Below are experts of layer 4 (counted from 0) of a mixture-of-experts language model. Rows are named router (the router's row for the expert), gate (a neuron's input weights, with its number), up (a neuron's input weights, with its number), down (a neuron's output weights, with its number) and show model dimensions 0-255. Each number is 128 + 24 x the weight over its row's rms, rounded and kept within 0 to 255. Numbers have three digits each.
Before each expert's rows: a language model's description of what the expert responds to; "mostly gets" lists some tokens that are sent to it at least half of the time. This comes from a sample of Wikipedia text that the model never trained on.

# expert 31
It responds to: Of and coordinators. Of after quantity nouns like half, much, most, age, plus coordinating words and, or, but, than, including linking phrases.
mostly gets: " and", " of", " but", " or", " including", " than"
router:107118081150108118099134109119120106156154125072140145087136119136138112105162118128102101151143107118118130124141156141169129104073141111117085116109091088132100137110150130138123126155095133142134099124116148121143116124177115156085150101096089121148095128164097128092162169156127128115138176118161095123081078112167124117125088135126127130168092151161091153088135118158096134086117115128177105144151131113161146130146118104129091128147124131133127131119090102123168111121137147146145082139112128130140095127125124089081119156154090127190187129168093157164129117143121086093155133138151123141139138137106173123129134107112137088130156139113144124144111121156139113148122122127096167177111163147166083119094128120119123121116095104110128154137140108126103141125101173
gate0:149139129107133101123130113145100128124174126131108109110063100117155164139122109143133127099130113097070140139103126142142126134114109116101164104116129089119097155149130126162150139154152139109108118182129121121098134097111139184156109158146099133113137126084140101117134121135132094089119080155135127119097137132105151164126135108112132116161095194121116104146053120120107098144135134163128148148136135124129097126126123122124147157155183146133122156156163088190122142110145124128155131179122091157110137149120162106188089110141084131134176119153132123113156115145151139092155152107148125129109103070129141158162108102126176096115134130151103107112118102131081121155151130099116146129132143151128116135138167189112168113140115110085157116134150119154129151132129154
up0:132150121151133121092121119161133146104143104139114132103090099131202100142133075161136140114092140081111135130135093165106116122122126132110137142116147088122136135144101144117121136121123116119099104182123148110137130082110118182122127142154092145143113130129152093119145118115153106135049180143133119171156135110147153112120105121124116152129130197098158125159119130101122112160142147166079118149127085136144142105164126155185120142134116099115134159144132114153129139081137130109123189153131102124112111139119131146166088139180106124111122092118166127144148110099153139097163107133097100121120137112135128125153125144109156127102140088167105094119116131108108154149127117087133136151133105113136134147161174181115199146153136145101096101112157153118113111147144115
down0:096108137172107116114113112118095120098142136126125116137145114141092139066129104123094153104107154174118129127151132141099110136143130099120088134136175156141138170171114093112136142132092117098134150091100126167141091135125137177153091086161165125153145123117146122134159109153136174127127105090086151159131152101120129142162101110160136114126115082125111105120136133159137160113169161122165150127125111094173093151119135113139151100067159151151160109183100123125136132137129163118113120173102149100141130091131116091132175131114083131143156126111126134111175124111134100144135124097089144124106122099118162156107158122149118135143112109141086134144122147132153120155178127164156097126132162094129131166121156137124157134087181134136110118129106157127104076097113119

# expert 57
It responds to: Prepositions. Prepositions following nouns or verbs and introducing noun phrases, such as of, in, for, over, during.
mostly gets: " of", " at", " from", " for", " on", " with"
router:111133100177110129101135113117133124162137161112128110111132110143165111098141114118113105141099109098102131108128133126147118110105135122120113121101115059108080105100159139123133139140102151159167106122121138130138078122156113136121157112082106144149108130136075120114164162182130119119194154122145086123088099135150127137126070132126135121171088127166093152106122100163079131121107140113145105128137134116204141130160103089107119119138106122138132118134084093094155114132117151129159086119120122137129085155130116091114108142142098142161169151161111170138116074138101090108159140137169136155139137147117163113132140115099142087127119168118140117138117131150112106125117138124093128175095147158132095118091126105106105128114098114104128165140164123158101134138082158
gate1:137072167162114113120089159167129133112146091165104123099144156143161130123130100126121119110117130122126161141184114103132102178159153159139121117158133101146104129167161119088118114148068136155156125141170086090144115086153146150058185129106186152116154128100107123126140170140118168137123155154125140115082069122133108131118154134143167098138129110152154117095129121117154125133099123125137108138112130115113181160104125153139127096138155117154110111141132099115122117131132156107137102133144125136109161162115115122161142136116102143152133120113168135103105127122133166116103150136107125135107116187117163156146153151127137119124098123069171098127114148107102110156165138144104130129110158127106121086088152134096106124115086157141099139133149150121176143137106127
up1:118075173159150148127098152159163101125144102156125137128147178136167106106136079127094097142132141103108145159210135117143122145175098159134144122157121116163104099116153110102134103154128149136123135119126116091149147105140113137063136107078120138091149125076128114110147152154164137163124108148143138126087087113149153117145138131147119094124137128151147128109124098125142109135109136119112128157107155139132184135089156137110168118137121114138133113132145133116150110119134173089155140103141132158125177159148087154135107125155111149123136128141110081101102112127121146181108169148105148141123096157148160161120142148135140162133108113117180127137116146080086132140192138139101151167137165108126140087118150129110114130144081137151094128122169117107117121130111139
down1:133169122106122209155141134114110110118156119150118149102100113146146129116098153147124127134151113155118094148102110130107140124114067144126160139153132155136147132121135163139106104108125171136126166105139147193148126137150127124192130117134128128133134099132115130144141117105100098121119168134140149152143142098083152095130108143129152115144127113130150120190129116110129100116149141136087132102126172183153070169134100150085123129123114178128151153144110148146092121148075125109135116114156139107142147098152176110136184127128097110117148157116148117134139090133157136170173102132151094082151158100096141129108147101126132153096128134140133109139165126114131166123193172155164095126196139160110135133129137138132142151129151129124133135146105115151147134083127143

# expert 4
It responds to: Place and role prepositions. Prepositions and conjunctions introducing places, dates or affiliations in biographies, such as of in "county of", in, as, since, near, when.
mostly gets: " part", " as", " since", " near", " when", " that"
router:079125070150096133103145098111104124122126127117131127106138123132130123075157108154119121142115111104118084092149148107150116128111138103104122113110099108127088096118152144136141136147091144144188123133106138110139092156162112128128165091077100157127088128145118122095117194154117088087164154116174103123097115126136119131110104129144124120185094145146127158120109128171092142121123137111144124131152125116168108134159100087090134110157101129138135137125087092111133084121158138151150103140116094130113101137133131099114133143132104155139178168157126163162107080137128068109143162146161124146151134133111142104150136083107143098130138129131155119149124132157103120156075113114111134139100139119141086114059124145095114128133119136119132157125136069142075128140139142
gate0:129120115121104145122119111176117093105145095178127162139139137114126186114188110139124146113103150137105140141161156145139129120098133064109103165143124098151145166174137102171117128161165105144157146103112126134104134114103142145127133144121116183152126125144104102128105113143168070111129131125134154128117099125116133124147154133131095107141147117100143141144130152173159135142146125084133089126115137183126135130163144094163162133119173159119124166160103097096133100127124116128149120151144092100154103145157104125097118088133121143073087140165121132119175138104085123166133125203161150081122118139152129105108107090149113129101079143168130116154135137116103112101115126125114149115144159138088150130125149154108102125102139149110144128133089098138123082132116142
up0:123090134151116125110176128140146121128143162179184156085140126130150116124141097089137132088108120114153107116130139152123138133103106087106131153157116116132078149187113128124147120165166133164142199160155131137102127106136154149086118130125125118131116159125151094117121099107163127073071132164099115111163163124143116105168147136122129111142145141110130112151136148163156119086111120135148154141150163133124100154141145130135123152123119148126110131113087110147119160161100161137107117158145109135146124140109065075111155131115178128109136097172078116173151150142115120143133137135127140087125102117136101149171124128111156062107123125132138118148143126136108123101128096139118126161118098140127120152105203099094136100125131140101138138165103125127134102101086113
down0:042125112161141112118191122128136109166134119133164137156155123138121130133140157124140137118132146157168091112142131128151132172121107157073155119116124134151117100122131153130154141082130146108166121167143156107157108159149122140118136133140147159095146115158156154128074138128142151144117124084129125165199157136126112100131125193100126125119149140129133142116115158116156081150152148159124124128121165128136123140148115107123138132111107147137137131136146091132104120142149150129104132124125126102101085142141130150148098141124143126127145120144117141056131158077132092147095132143167155123103090107133140104124115128109169105089074127065121136088107143108111094130079145088127118142170110140105134135151134160149160098170114148069149091134125130123110151131119169